Experts of a small language model: a variant of Adam for the experts, 1661M tokens.
Below are experts of layer 7 (counted from 0) of a mixture-of-experts language model. Rows are named router (the router's row for the expert), up (a neuron's input weights, with its number) and show model dimensions 0-47. Each number is 128 + 24 x the weight over its row's rms, rounded and kept within 0 to 255. Numbers have three digits each.
Before each expert's rows: a language model's description of what the expert responds to. This comes from a sample of Wikipedia text that the model never trained on.

# expert 24
Description: Word pieces after a capital initial B, D or H in proper names and places, such as Hod-g-eman, Bar, Bur, Black, Mac.
router:126094112108118127153132145132156089131121140091119105118117122121157144153187084167174121176136137135103107092129117168105158110115145130147122
up0:061065140127120130087121130101096124137088138135145121099122091099144147129129129146137171119113120082124104109099141108159128092136158107134127
up1:116129181119112137124135137118093139092126124120158147103108103189126152170145092121117144117135106097131139143134098126114106093145141122119113
up2:087092062127102127170109134134108144118097094176126110109108140132103121142114118099122176148104137121127139109124118123161158159137129135134130
up3:138094137132095133123156131108110123149121143108139145146151135148148157126119110120164150129078139085158150095136121096156145139132154156128144
up4:083120115130110104121167153151123144144155141120164136168119158119120137143128146099145168158109102155124136147154119108155176113148118130137114
up5:131148104097100101190132160137138119115118097137150073131113129129132108144145123137158128112167107087178131129129157147179142135126155099172118
up6:122125157100166193150148161133126168112109155090122148159152152151114092155105121159148151146163118160131093145128149191134147107166088148137101
up7:129108182092139173119141150142153174125111156129089089164117133128113192138117170138171119114154149102164152124154179107137158098081124106113073
up8:164101122125157112132076150111128106145118131131125138104122159095167147097141143119135103160133115130159138123137121160146180139079175107154131
up9:143118120096155137164130110125113091152140124167137119183111126126178145095096137151082165122152122142128111125164158141157146119114130115132141
up10:148124120085142135144113128126143113095152140141149135085110151123160191135144116187126106128103141157095108155143087150131125095112113110148126
up11:129143137121146143138168110165152107117109148126120186103125158149133134116108134115155125086146109129107108111159127077117162142154134096140093
up12:132053101092096176108132137142125130094147137101147140163164104137126135133098135174106141119166097094118108131118179136140145088120142128143129
up13:199129151125121129163147136148163138116123115149107122114141096104088173152151138148109132171104113152135111129109133154119122117145147128155101
up14:143136135103089153139085140095110137184077148173115078150110114109113131119143115103160147109113073131166106108118152135146123143077111089135081
up15:114101105141099136155145116140143110136122125138136119142164134138111152144153085162153143149098116138125050070108146124148118114164133152114114
up16:128151148138058126106122124101139105090117111127141118133123093112106150154144122129162102127077121151110074140131120115134131118109151146157139
up17:142143156141132149136109141157140100112130114117116125100169139109078120133124144116175122165106115141117061121121144156090130123121126142126129
up18:155120155127089155151142146132105110079101150089121129113129126100146154134157124147134091116060137097113107167140105152099136146110146136083146
up19:129126108123133115176110122182157134129110141093132100145141106177097147096127140146106116088130120136140100108141108176151130140112097151136109
up20:135097156121128129117092089141140110121141154143133145146141180123130090096069080083154122174082134127151080097119126101119107130118148108184123
up21:125102162142116102106146129125117117106096158117122121149120137104140127134084115117132182165106121118163105142096140134111122101153128117157134
up22:099090125115153120099115144117142121167138122125107124118087148138117162125133116091094153157132130144125125102092120127147155123106141125199100
up23:094109122100114089117130163130141141135127124181125129105128103135135101177115077113137124145147116097152155112111136167146185120111137101152129
up24:147127133125113122118136103196149125129157144149090122126077115117103137119134128123156098155154170129141123116172155152103157100111072145192149
up25:138134159109112159137158144102150129164135152146112127116108093100154098156092127130121157117131135116126176104132135175113128137085144094140092
up26:117120127079151147108156146141136135139138129153125118147121125139135142095114109125165117072158101111125124090107152151157135146120109138103100
up27:105110130106118141114118153112176166107151140152156127121093150119136105119135136165126133132135141138148104153118138122186149082106144154114138
up28:165176130131129171126109130118108137135113137116134129101099106116135162119145104184191157136161130148147081117116084122121130120085135131102111
up29:118105115122157136118142121127123164104104145136116090111174135151086133106123145165145125138102095125129152143139152114118130128094108151124107
up30:132154093143138111105134172126164131120084145125129103122133175157139100090124122172121125123106103132138095139147124101148106173130110106095064
up31:108136110132114153118088139139155121174103113139103098106100097108132144114150091140096182131156148121120130153101148139126138092166154114117121
up32:151101157116139102100146154134146096116148135114135130134134125114093111124122066086094104167131102176116112070114130150128112150139158174109144
up33:150126157119124148127147125134127110092098129069117128179139099113123127157141145137108147133119153134098129107149127117093152127105169148113148
up34:156136125130127109152095128100100132111085146098106137151132074137126153125134136120165121094131101123136132146140144091163161116142118110110129
up35:111171107123132112158119142135130118086149128068099143130114140100131115139092146128150146121100126102122089094123123174183140088122104138126102
up36:122131108100104119138131117138117087098071128106120154097115156113166128116140113189165134168180103122154085134111108167162129103086155125146138
up37:107162093137106113144117112123154141073154102145124116105125152106084122135138072187104120143126099154172106095142147136133100091108114132121116
up38:116101129135149161158095137119166102152136116126136119145100114130104105129085111133124122133114158157160113158123139141182088094106111142117117
up39:144110159112123117136073137156180138108135111171114145144135131132157133126098141135117152141107083151127148072088158138103165112092150140140135
up40:133138124142136113145082137147130115153112131193129130094177076089173151127141161125102127123151108153116110092110123160124185133122152146097151
up41:156151125126143133110110123150112148159135134153083089162110098124111130089173099124122073122083147169109126163064113145108162117111144082154133
up42:162106148132147114134119174131109147192119151159110162115148144129159121154122131156173085129115133132108074106109131086157124118093145087146092
up43:140120121142123133128169131131113094145121132113115115102130112154119194139124124139138135109119096092114106136144107093115113174124088090127101
up44:103124099119113140114102123144137100130155120123128121132152159137166118123113057147106120089092119102129129175135128112171146146125146076160136
up45:165123155130160151105088146133119098118147145098144136137106128090119128105118106160106105154152125103136153117068157119136161078161180141124099
up46:104155127103073136123154120129126159109120139105111135129148139181123095155146118142103169133124100142099142139139123151112163129118103072146137
up47:116071150100163152111105179150160158118089105166115110119096104148128110127127128129153118131132118139126122094100093129083124105140107135128117
up48:122110130112152166144084184109126128098123140110159132100150095101119132120101109162142134136148120066093158102088124126144129121106114146124119
up49:126149142148121108135138127127104144165153138101154156139132122150149121157142150121150156123115104144143135151105086126164111141131080147134111
up50:151149097095149133143136115167180118162121132165082165098094151129130105149116124156135129152103130125111110109065123134138127105112166115153093
up51:124114116129095101130140142154145107147144120111096151119144130159120144212129146133163155128119100164105151083076151078103168132159161086137123
up52:108143101069121156100114149148136085173114167104108140099112126113114143115126075122151105132165090147118097083141118090113124156150115121123094
up53:144107145141101132136112168137148109130095158140105130115124124112135145095111101175130139168180117117147108117157157139148105116151172154165095
up54:106166111106158113115083124124074195138129124139131188133117134155145126135150126118129166164140146111122110116108100135131117108138148150132115
up55:099110119111140154141116108125158146132142156098093136150111097135124141138120115123157115105110073133094175168150146151145137109141111142146152
up56:152174107119124137129120146140170129135131131091118127112156056113134101130182131178105164131099083134149110112128078136131156136097122148132128
up57:111127069151133119110138166118139157160077119112133137185154109088148107145138124131123130152130110128112095148093144121170156149141186124172101
up58:138147112126091156143131121107128118110126128087126120137171074081151117154133111148145124142121128114174073138120106119084096126124126103126121
up59:118133138099137133172103115090157119160173176115133156135142124139141148165162120103168114162104108187162140126143124168179137134125120112104156
up60:108126092146139150118136093144143158105101140139104097137085146142132102095139131144167139116147122114107139147168153130142202135130135129134124
up61:154153120059094138103135140123150138104115134100144128125115138140127072151136150145115114066116141172102110105105147072096169123136102081144122
up62:102097110143115125134110151129162068154100131128133146084142153128123094078159100120155100132099118106128129133128136164121128153087155179110112
up63:126099148104106138098072130136121133156168152126141115099122094163137176108132144103136118173148141136094118105116139108115117107119112138151144
up64:180201134122127169118129139149118125164124170137143115162131127131148166130122141122155160147104141155126147097166125123129151118108123127147130
up65:134091116115166169143145142157118115139117130137088097108126139123090112134116118147141135125127085167110045152089117165121141131122122101120124
up66:128093171109145126137103140104119117100159152086132082143096114139135146122095136142159137117149162127134130174179132111117136127095201085146124
up67:147125078111127144171132111146152121095101122123106151162107176129151120137151078112113122106155124131089070169131171125130147129171120097134144
up68:153110119140084099108149117134133137135109130101111153107112101108149117149150136107122205136153159160154064112113122128140111149133135123115147
up69:121136126122153101152109111153145181123143145118131138127132091121184142140145120160123137159138114133140164085146117166200152119116129134148103
up70:123153102149108122128153124137115107099155161083091163152149075157177140123124121144133181116095120143123085144109096103107143155063071140096129
up71:099157146124098120119127129125155183103106134081139125138130114095111139125131143125113113085097104106084126136141128096119101157132121156144126
up72:166137092102160115165139163126118170150139118158159145173099114140145157140126174113160097156125131148140129110093155169140125121168181143150128
up73:112131111142076150108122160086137158075095127149162110145088147125129139114143131148104122118112163157100108086141138132072157117127109163123139
up74:117123142147151183103151113135127127148125150136082119120117133141118138133114125128112150115172109092138159135080138106152155155118169136150080
up75:120131089119125126126165172123163080132167095146107129122130085108142140139126110128103116161111112127122128112074126120103101147108152146137119
up76:119156159117103169105145106174135112120110172123085177126170150168148108140173126121145160144125129155111103093118162134133099106127152127136092
up77:105139131125172135102126122118101109133115177108126134167187140132131161143092118143117161118132120117124095168124096104153159099084164111125119
up78:146144142119105132154152137148105138096148151132135133107124089133109122161136103105126140115144131127125116124156122132107112093102116143108123
up79:204133162096158112117123082151118149169144116169109142153134124125104149103124127098129114167172143131084127126113158112089145109069134089157125
up80:116104094104105132145126161153085102104119135124133080144151131130130158118134126164130154147168130168112150158132126112131176123128114168136087
up81:147125161144137106149137151087135085199132145088135096131108121122094149112163083097106132103124144127111123141131074130135167162142128172129135
up82:111157131141134151113115144124150110122134148132119102104142124062152103155155106094116140163126132115097129117117108099122137127077137180124117
up83:149124102128124142132130142110133144119089152136124155112098132113167125123148111119194107093105124131133107118110129117145151160121091131105079
up84:103139110122130145128138169108123161120129096122094143129136130110123132072103103110115141129125077144132153071145125121129130118159109139085114
up85:088121105122101113140093123144177109119080129131096105105096111127128097130147119116131161115111084108117076103133157136138101112152109182108144
up86:140074168117115119128153138107127141107116113121114127177107127134142116147130123138109123102085108177109114088090163122149094117098083088164110
up87:144102115079129160145108114143120132118149147104158121131139155107149159105164150127122125164130116145110156149135093145152158141136111143094119
up88:115045140086121156109092134116152120120094143154087164148153123142116147158104101106124111164122114078103124106083154158136111152148095112155144
up89:099108096101131118112135084116119113171138127137105107093134121130133101096131122123113162080130097092136112119157121115132168138102147105101156
up90:154103134150135098115130152153176136160118113164140105097152126088135129102150124167144149125094112104158097119158176117159186131136179135158126
up91:126151149127134137144135129154106101096106232095132160096125136116162111163178116135153149118112127149149132167141117112097151105116079144132079
up92:143106159127046149109141124125131143137064126134139080083126111122141139108148113174133114164143103159161070108156160121134123078157123125150135
up93:129132153108058116097131160157142131124155134100126090145144114132126114124200104130160126104088100083149143162143120150128117146073136161153098
up94:186103096103111099113120145138132142122138126137135104108094146134132169113154138132116095154123113135114125117099136139147125117140101158185113
up95:140116109140122172114151108154108164139135153117127086186141101154153124116142136163129133157109147089140130129120157097127182119109161134121136
up96:095122190156108124104115105147104134166116144156132112149137138106082151130089111124166166129118143148119108116123107139148128115129106149172134
up97:180115107144151113133166085088107127152153119140107139139105126097140104143175139164121175124116112163143154130094079086141140115141110114119089
up98:119110128163152139100156138111169170161094164092133088133135137095119109129146117140158134134123102150096101121089136136085173113129143127121163
up99:114091122093117129128107177081168137152092171161114164163094133151133154162125088124154108118197106138134147124133108119135106119089081136128129
up100:114138090112121151161143117133129112100126116148111085111126182062116152150167156133149147143120153106136140094101109111073143119145115153133140
up101:142109140119148125120129133135164150147138137172102119172119171126123148131151132081094155177138127117131131075093067136133127114105147141164137
up102:151119081102138193162131147143124131115119132074117110206089125155152133110089123153176120151092087175104135149111173142123184155146154143098064
up103:127088121086107140141129153121129196140141149126113119148125115147150156156172138165132155120154104148144138121119139130122175087056106120137125
up104:148103111095103157117166140103139107138096154091135148147149117144147114103153112112164098122105103159133096106120158161128092109068098124127086
up105:134097209168150118100125153131159160141112124078140134124158103090125108117130152184156150071150127127134133113124169139161150129102142104118150
up106:097106114125102093104080174112098091117155137138133128151097121103134133142134094152181128138111150127115120103100100110163159177122179118124105
up107:170101121118141124110122127161135163110152127127137101110091156167122142135156124147108166143140091096124148098108115144111145146153127094143098
up108:139134137094091145165128135116104191123128147091104080141098073118121132136149077128145157129139115128197121130120143119135181113105129127133080
up109:174142117093132148095090165131125143165140118175119130101121104167125164062134129107090134132125107147155155099108141139162174094145134159124117
up110:121126097146126125149113146135169108129155133139126088141102151110126116118141138180131122096127140103080079163121095150132130096155137134161134
up111:122129135134128116090100188135154084156149152107140139146114129160107145149113112112134129139154150123142099118162096114127139155065147127108138
up112:159075188131121121130122115081163121157137138119142136148112105122093101070124108148120132159159115162134111127163140159154126141085122105159131
up113:124126094106124142186156116097142115134129087077124111086130105145151155144182163144141116145109138158134145116099128126143154138093089146176131
up114:158055109090130116102140116164133116198097141110142120108128135146092122112139137107129138141130153122103129085113156125127130140099093142138105
up115:117072172099103107121134136101117165139140146115129144174146156096137111146124131118110178143147142126099120164124071122110161146140177072117134
up116:108143116114082119150130141128112141113134126168105126133125137133129133147134144120146140122067128126110113126127117165106120071084144131147144
up117:139127097107130142138112113116146093099142099128125181114109126147165134160116099129125118134113129115170113143128122163103146108140155125129123
up118:095108137141118146107153153136123112106099145151117117091117127155119107105144179172171184155126120111113146127119119093120107119150125137150108
up119:127126106108131143077128120100162111104095134093143132144154147143125137159137128122144126116104134141141133141126077135129169097116125085087085
up120:152116126120109096156109149121139130170111099172121126104103085100143136162111154126105155133124145129094121072090134163126124134111146120155131
up121:117083127062129117125138158131119082113111171106114159125131115105110124114112106159132110071107116175122100131135166089119140072105125091110135
up122:108163105143127124137117154137111105103152131147119117089125083070111150157163119142125156160122132116171134132110134118109134116120122172107127
up123:128117107128139097160098119136134120115102132156104163109155112121121170135116100184106144152162154120140103063146113175139104131147105121158132
up124:133146117114126144104156121109148118111144158107080098156165113102135086150140106154134122114104142116100153122122104108137141110152107129141120
up125:135150153134098123106110141145119134139093144138134168108106158128129130134141150099126173111155165158118133124125073106159130156084148186096136
up126:115123152115147137108108167148151112109092146158069127151152121141125145151125160177147166074121104154105103121141109087129156134147153104093129
up127:119131117139165110130156157130165111117119153143132160158151126124142106091159090138126124114144064154166104147092140127134161110141131113129077
up128:127134158120113127121108105106079117095163142101128120134134104146101141105171068149118124129113134146101124081142136130087148118116102077173115
up129:139132154098120103127114123138144150171107145131135145108089146146110121163148140093149116107131139091123124160155114096109129093068155134095121
up130:142102102141114077117133119153115118152108126139093109124106156127139108126156104131138123097121098104146150135149132096097102087152106138137064
up131:137136094139127116115126171100155123079167142129133116092146123120127177140142108111136117125117138113147090139143124155130136108112152130095148
up132:163106173113127109135137112144151169154123112101135162175143091101119140095170114108138121112142142126137154115168119122129138162129139101146091
up133:109165095108134102106125144092131101156157126123141135172145149099139124138171153126164151148089151161110116092103144160131145151112142081117105
up134:095123138144131131094099161104183086157147132115139139126124122123154113112120147152133142116139076119132122141146099094112133129091142128121132
up135:147142112136063121141108165140152120087133101097110113115117140102125150125160110123119090125132134149111083100125150120124123118088147153191154
up136:145095122177136159117134127096175102151138111118134156110066116135111149089142096134137125125131125128115132162097138134142136123156144138143123
up137:122146137109106112121125153116117099159152142151112116110133138130109100136133151099103126118126148134154137148163147140082102074124162147165127
up138:124111134113142132167109128125093138138117119091126091127108140091099116149129140127154096129172101134179144128143121109164192118121091080128114
up139:143120092154128134138138150124151121125108133153123158140131151106152100116175086163124130130083077136150100146109131146104140101122145133127120
up140:170122148135102116127097113128138129135145142112104122126124096144160156145088112151131135140137152109095107102148124129141092098096148115124128
up141:106142106099138161137103138099130122057110126170095153152156122158132113168126109142129176106161122129131141095142155109149135127102181135103100
up142:124142131138133122108125143094118116123140135148144167131140127096127153128117113152149143171091126120140148105128132116112134143092109131169133
up143:162152147121104112125134171115142081083149172140092130140084129145156132137121134124117104136120097153155102147150125116104118117121112131107103
up144:191137112103142148155085121155117121132123130120129137150123096100133141078069109158142136100144112120093134128128118130110145117043140091147119
up145:122088154128174164127087154111104112146128137145142075133104106128143132094141138135135138156118123106079124115134142166120143120133161132131094
up146:102148092127103120134094110143167144125139150111120155159127117099125103143161107135174105104159124123090150181129173132149185160100150069157101
up147:135141148126094105122124149097187158134140126150137116145111083151128147120138138126128178081109114147181105150125132149118186175135160117148132
up148:143141144085156123140128141116120129131121130138131130108121116106160156118148135151135159166158138116154141141116128162101175102134146119146100
up149:148084101120147123124124126107073100076142139096137132117161105117126130134116092139108121143103137083095072122120140118080101140126136085127143
up150:147135100128115129121149139092145126116173139072131122148146159107120083077108067141170131130128052120165116185128128141157120164124101144173134
up151:120089094122137129083120104116114151138154103140117139121106112146155132116120133132145207134108146100123112125104194138113130123136134147124149
up152:137131195112110162140147124113111142114100113150133103178143142118110096094133118176105116091088118116130118085117127082133174169076131147108133
up153:127120101119117115071119127132148117112091142149122135164117169073146102114165092200121128115168118093164129109098119123131187135143143086153123
up154:165104107097091114162147182098121100127127122127123147115117136129148141171143175127157080098105138127104143099165150103115080100074101084129135
up155:123103124110147144087126179092116138146102145139113146135143139131129138144141132095116119149155093123129162103074166107129168090146174114146086
up156:113113143134116128129101154126166144145131116158125106096156139082123130130117126118117132160096131164097122095169171115114163091114134111153154
up157:141147122124122120128102137162127112105105147155116089101143130114164168120111131120164069105152072099142143140149125122071162147074151151117108
up158:117136150128182123099146145105116138112127124125125108125120144136122134135152121068103126157096114169136125115097127165161118159149185105200106
up159:148119092104129144120117131082152141168152134112127108128145124102100145124132120104145095190094087142124131070097186152121176083119151170133074
up160:139105120098128110093138166105129105094103153139153151114113119104139179160122132174110130137113156160125141106150126148128155132151126146138132
up161:100152103140096162110139132116154142122148145077137100165114125128120136113136091105152087092136122115139148149122175103116136143111154095140114
up162:113156133110097138098111135125151141074143131131127132089116122146140101156122139102129167135162082130142153093145112143116144114100075154102110
up163:110133139111130138127081153126164185130117146179104178137137157188147124111161143119118117100107099126128135111125110176113095152134136102127122
up164:128102126145092147161154118160145139126132137192118092148147142165106148111105140121122093159126123113095089100166154074120162107104124154166136
up165:122181137101120112135172119122132128110085122133103170119127175133157165118137132112142143138130136122126103116100131116074118137133126143107128
up166:117134120111115141130127158141146144069125102125138107118100120102134134135130107089152078137107145130165116128137208130182174103122145140211162
up167:112131110131092112123125110161161081111125127115135129114113172139120127140108133137127127127099116125133144126099114149101132102109132145139130
up168:128065112152113096126107135110167133132078106141148116120133141140170142151126144107121158113150141129155097082149124059131143143162085127144108
up169:175111152136139120111109185130118112108123132142132108142150140127128172148138128135191126131102126122127107103147155106154117110090126134126100
up170:101136113101140153137138117111112100095117159131107143146120127142138124130104077125144132078106125098140125144132155135095140141073151067132068
up171:104138114120100153140149139111149115153143150102159097109166154133141096109168147096127099121108071130112141126129154128138159152132110120134115
up172:149074101148100140116111174141128099136127098084129103082136132121079126151152121165124098149116127105123074138145129146122094110156106126124128
up173:125131138104115130138105146130181120144106096163121142191115093113141131152181134148158110094134151133141143137104131073100149126138108110160104
up174:143133139127062160119135143122127166098153170068119139147152104131126118137132120123137102165119135143120153143166104066165139144152101079116123
up175:212103150145121169125139107129169154122095142078136170129109120117144197126091142095123135171114110084153173103160172164149131113127150151177137
up176:117116072127117140082136157124136131102099125103156120144145121101121113156113118112139154160149091133137103107125149093121101165137116137110110
up177:136133098130128135091089158145158088159111132115128123180088136101107149106136109160113109103100134136167158138111101143136124149123118132105133
up178:111129081117127105141091150127140135103088150105131145130100124116154147102156112150148156120079128139147114129143128134107145121121099105104080
up179:139096140116135183137130159100099086134141199090104142155146093153107107113110130174107136103117103142114145160124136127120117102128130155112105
up180:127127087139139109133141111126128104124106097146135156127128101165130148133141119133151124116143111151165130152137107123177099084161093166174115
up181:119100140112128145155175154079142129126105149088123157142122121153132150127117094165108105130110154132105109138114170141099111153141144124108120
up182:130087094125126112133137108076147138146138134149111160137115176079145121134124104151142092095165088096158141131139111144149167092072133116130081
up183:186073084132123166152126154119171108111127147113116140139146133118129128146116140150115099100123111133106133088129102132108110104124155132107115
up184:144121068098101117110140135116150129140134111174093141115118179089107097133111146091137151149073119133075118121090123140176152095103153143123121
up185:109120083111125127158152149130105114103140131145132125116121100168161125125133138155176146139109164161169098112143104136119137154099105139143124
up186:148085138133106147131124120123089094135113109161117093116125138153126122104137130136126104127102082169136111114152117146110101099154113158132140
up187:138079103140143164116148111138095154170122157111121141111132153111116162130115122131142120129108146088121122113128114118154127117118123142158148
up188:125082092123121128150119148087135121131115108103122122096148110109155151120099137149153143076111145115102172125097139099149127188114151129127154
up189:138080141129125150111118157155157102152139137111142121110148127093133151124152126123113146112145124107141171138132089098152159107121140095158150
up190:117146115130104107136104170121145129133123101159127157120161150116101108089146096135143110157138097130149089140149142112135180112099131113126129
up191:105143160101096109137129132129157144093095127139136158101148113144150088180145142146135183131159143187130099113122145143102135135097085117156140
up192:125117127130104152123100137074131120102093155160160132119119138116114167099203128125149107135145120160118088088174105125156119136145102171108122
up193:116080108127105119124088131121139164121091178113125103166149163156136122083122127154174102125175112136144136128134119143150155148118155124155147
up194:102146101090140200125123181125135149099125163143083117138157124128144108142098122121132119092117122118120081173146128112128138177141151110113096
up195:132102183108111167122120141148126109177086148102144107121101116130121138151147102128099125157149122167128136098131148088153156125148137146084120
up196:106149121094133131131168137172112097074139097140107121135118146177126098107153086157105122121150142115154091101139102134114141148110120086121111
up197:127131090142126137149086122123173107135113145109135157139063113121123149100162112103170115143132054149125141117111129139112139133097141053138094
up198:143143147140145130131129173144151128154149107141109093084167123120094114114118101135149132152119121138107083127141147096140114127104089170149151
up199:117124100118136140117123119115133113094099118138144132177137144140120128135141129149132091121083083131128145110121171124135163125142123106108087
up200:136103110090124134139147128109165126113102116078126118161103115096151146093076130130121126129143089132126151087103135120169171138135158152161148
up201:171116152055165150125124161105104109125100113116096137121156137169144110141113150147169126123135125115102139145058153142117144119114164087119123
up202:089149136063090162164126116087136099131157157107156137125105152118118143125143072130133119129101117130139145157134103120165142150142100102135082
up203:120124144095136142103102140094124150130113185137130128095082136169148105133112091115124138130104082187145119145134122084091144097139173104125121
up204:137121121134161152173101154119131115101079134082134162162098133110115126097141117108134126155162151118101125130130092122112139145145106133088127
up205:167121149120113142112128101127137139128114107067114095154122127127130152135114101154121126122131078120115133152156084133069164118140140108106131
up206:144143151131135123110098153126113132130141125112143134108137124116147139096163150134105155085125126155124125146107158129139197126111086146137120
up207:126122066129156102146178107155113117145161135084122113131173137085123160130122131119155111103131120129129117153140088129164162131129136133114118
up208:125128146113114137131139175122145143130102131091136107127157081148116102142111096143110122136192106129131150091140129138099089108152110128113082
up209:123114142117127157111167103095096098129104100108132105161141099156107133131103136132097098118117105114099101127160082108148158126132115156150140
up210:167121157119122119091132113128148147129122123133144141138114098104159179095142110128144086128104130128117111100109141103130175119170155122152156
up211:108144154109105083145126135127144150131132097113130157109126114118144151135147144134118152160109142157120100089130124126163106108122149171130163
up212:102091135116136129134151147147115106109119172106135129140110127137106130118141104120147161148114131140105113103117114164091155122085127081126118
up213:156089139066130126129103156177108118129135135106137143132125140151186081087114134123198102138112183127134140161146079137167123116114119124144124
up214:103138100127096155133112122149177097088135133120111143134174100115151120144106113144161141078137115149129132147153127152133162149091134115116089
up215:127150113156138108145164116138110138159144156112144089124175092130171142156159136124111163123145173146148156105144146119095142126152089123110115
up216:143153141115180182157115096149124161111141114142115164182155118155126150087107154123111100146160137101122119133130151158143148133144132102143105
up217:151149070115144093148114138149083107099112156109155093108128142138134159125134071129195113093095095118130119111165119132152145123117081160116135
up218:131119082169093128120126151143147075138117189099129145160131106118129126139151100144159098153128124135169109139157154103150164127124099098133095
up219:109126092108103103134120156073104166149126163144109108121134136121147146129176124102148090126154093116075133167096161171145122140141143117147101
up220:135101114131110137091097152139126108101151150117115138115100112138108106154106122107148150114127099141159151101095144173126123085143124128108109
up221:171116142062131164113136131123125106137135131155131078122113190109115157154122143139177143117094110152143106145127165127134081166103169114128124
up222:131134127124118110106119113115158172153136138150149110141141099128133130147143101105177150134109126141103172116119093125164120122158129147175092
up223:103123150081094129156114140116125107170110126156153150150155134125152116119086139133083135171123125115113143091105128119122110102117148125149115
up224:133107158127094123131149177139144181081135134111126143180156161158135169144133129101137148162119106100162118094116122152120130141167156138109058
up225:138110134151168142145103125107148138089121116109129117129148145101140136124124072144135125099179143177145118148161101147197127154123087123114131
up226:126112128120105143130067170140104156137130116112110125140109149172088140106109111134142128160126080138129138100120131152162133158170182122140168
up227:149143096094169137163174147134126137144119156131109133166104106138141162102154134095124069168124115153121166070080160133109157150141151125108094
up228:126098165155116124165169125148171167069102138151120081122129138147109137095174131135132148101095115153125132143173116119119173184140141152116103
up229:149114105143123101157134144065157136124118138078127114137137117096138140107129117125152117100104121179142142093158128101209163118107108116155155
up230:173139131086106110112153155149141073151154097141085135101091112114146110136154139149121131137147142160139099107112076163124139116118133073144131
up231:176110127137141163165157164140107115136124121168084152171103146127113163161075106117145100101117171086099149152132149187165136131103152105141131
up232:110121148130121142125124117137145113153115153139121114114151140114117156104148111136183144097110130141165089107153106163155120162105142161121074
up233:117107109103125150100127144164170131132158162146130111119170138129153152152065135114135089122166141088131145106154114150084142131123087124147119
up234:145118116123157148176134141162092107150085148122098092145120120139116121095162125155133124147186119155180076115166134132110117127078133176128115
up235:110107129131163172147154121143086122131179119108104114147158125098135107158087133160149154089113068076134128107148148061125135154148162113133107
up236:129112151153150155120142137107153130151123148114128156141097125120108131153162126137123160155108122140145110094127101092128120134142131137128147
up237:142151100132112142114101091108145100106140152135146096167146122081149127164135114134162130125128104120146152110134107142179156144162148105154126
up238:123086087116074099139135159109129142118090131094110127142141119089125151096160099164192115132128136140115094116114084115119120133101111136135135
up239:124121116126099132086118116124194112130108101144145149116155146096137131121112101121146165156129099108159085170099122129145114180140087137119111
up240:111132154134134180087100160143175121181122125169096131134122124128160122180125137153120153150133117108154067103082135126141116126053163122121106
up241:187150114125136177090123174141131099098116104144131149142104137099123141118083104149110131165119084114137146166036107121092128103141123131191142
up242:113122146091101139171141115133132144063114128057124166150194131189153125128136066146147092116121117126116114108114190122086095134125159087126143
up243:113077129101079108082131137126118144152158131106127086099102127135116090142158142134166112120116065141075160131134169110159116161074129112140117
up244:130135146111081133116105163106106137132154163120117118106080061099162133101106143097126152099158130115117143119081125115124117105101126130141130
up245:133141150088143133100096125145120083104121127157131126137106088155120162081111115107070105157095128107094117083100133185159128131122119126159140
up246:152064142131100164090079140128083141133138129148129104116132129157124087144137150130109184106128110140142097095123104111127167105117107155129132
up247:162158095168104151110138127132126086177138117097134105126101118144149150099117135125146102123145121140143126126104163126127137117143132135145139
up248:071100154118123152120095135099152101167113116096133130144091136178150108132126121111113123143097105169145130107097143164112152104116149116184095
up249:148125103116108162153159107123121082131135123126120124126151099085134127172156114159155157167125129173124092128118092143098148102121141117122105
up250:154109114118131116215096103113122131100146150107158163161133115070114118146129130163109147104145103116102137129147135138136143103135112078121076
up251:139156110145132148123170130132141091131128128132128126173179138143150093136180147120175143120111132130159166202136105141101166117130154080115097
up252:094132085132088131154135133103154110112148130164158154109164122125146114126133167089148106137147109132112120132129116138123146140152180128128096
up253:068098114071078141133135154140103111127133145115138135125124113128096127126119123106121127148127145108125057114153127149143140110121174121205154
up254:118072133110146120128131160159114120115160150106116136121109156134093097107113115143148108157111156149106146103131142147139100152099131139149131
up255:160135175093144111137127114132156099138170130097150135151137146133115156151103118131123102112136104097112160152154132139139121141132118156132118
up256:137142131128129149152115145124125217095113135131161093111120110144145119139136106183115127127167149134137116118109121122140186108120101156120117
up257:146088135134080137142134102134150108129125140063108127115108148120138174122125131141168130125100146128169149151150145149098137138131181160121091
up258:136114124097115164150081133119135126155141151141107101137119118135154137156156110117186132103129131126122110112128147124133149136108086141144093
up259:153101100116134141126101149119108096132079134150150107155152138147144115112175119107145114155165144155159100147169167146182142136119128111133126
up260:130133186128106093137114141159122138122175171086131120156133102134081129142158091127144096094083154102124100144122158146126119135113162110139065
up261:069128145134115102107120134147147053125138124156108117134136065122142137130118138072128142129113129104148146126120145098075155138117138153116075
up262:154123119140129185158125120181148091133117125111122149106146128139117142126116114166143128148137129097169119146186087154105121114130083120117102
up263:140112164118131148119078147137115106138085128144139132140174130128149117135153123130156165179109126128099105152112123177117147092149118114149119
up264:120142084127104137115192147094122155134120134150135115142175140142153157153125118169162132133141110124126122187110133170120151097157131126107135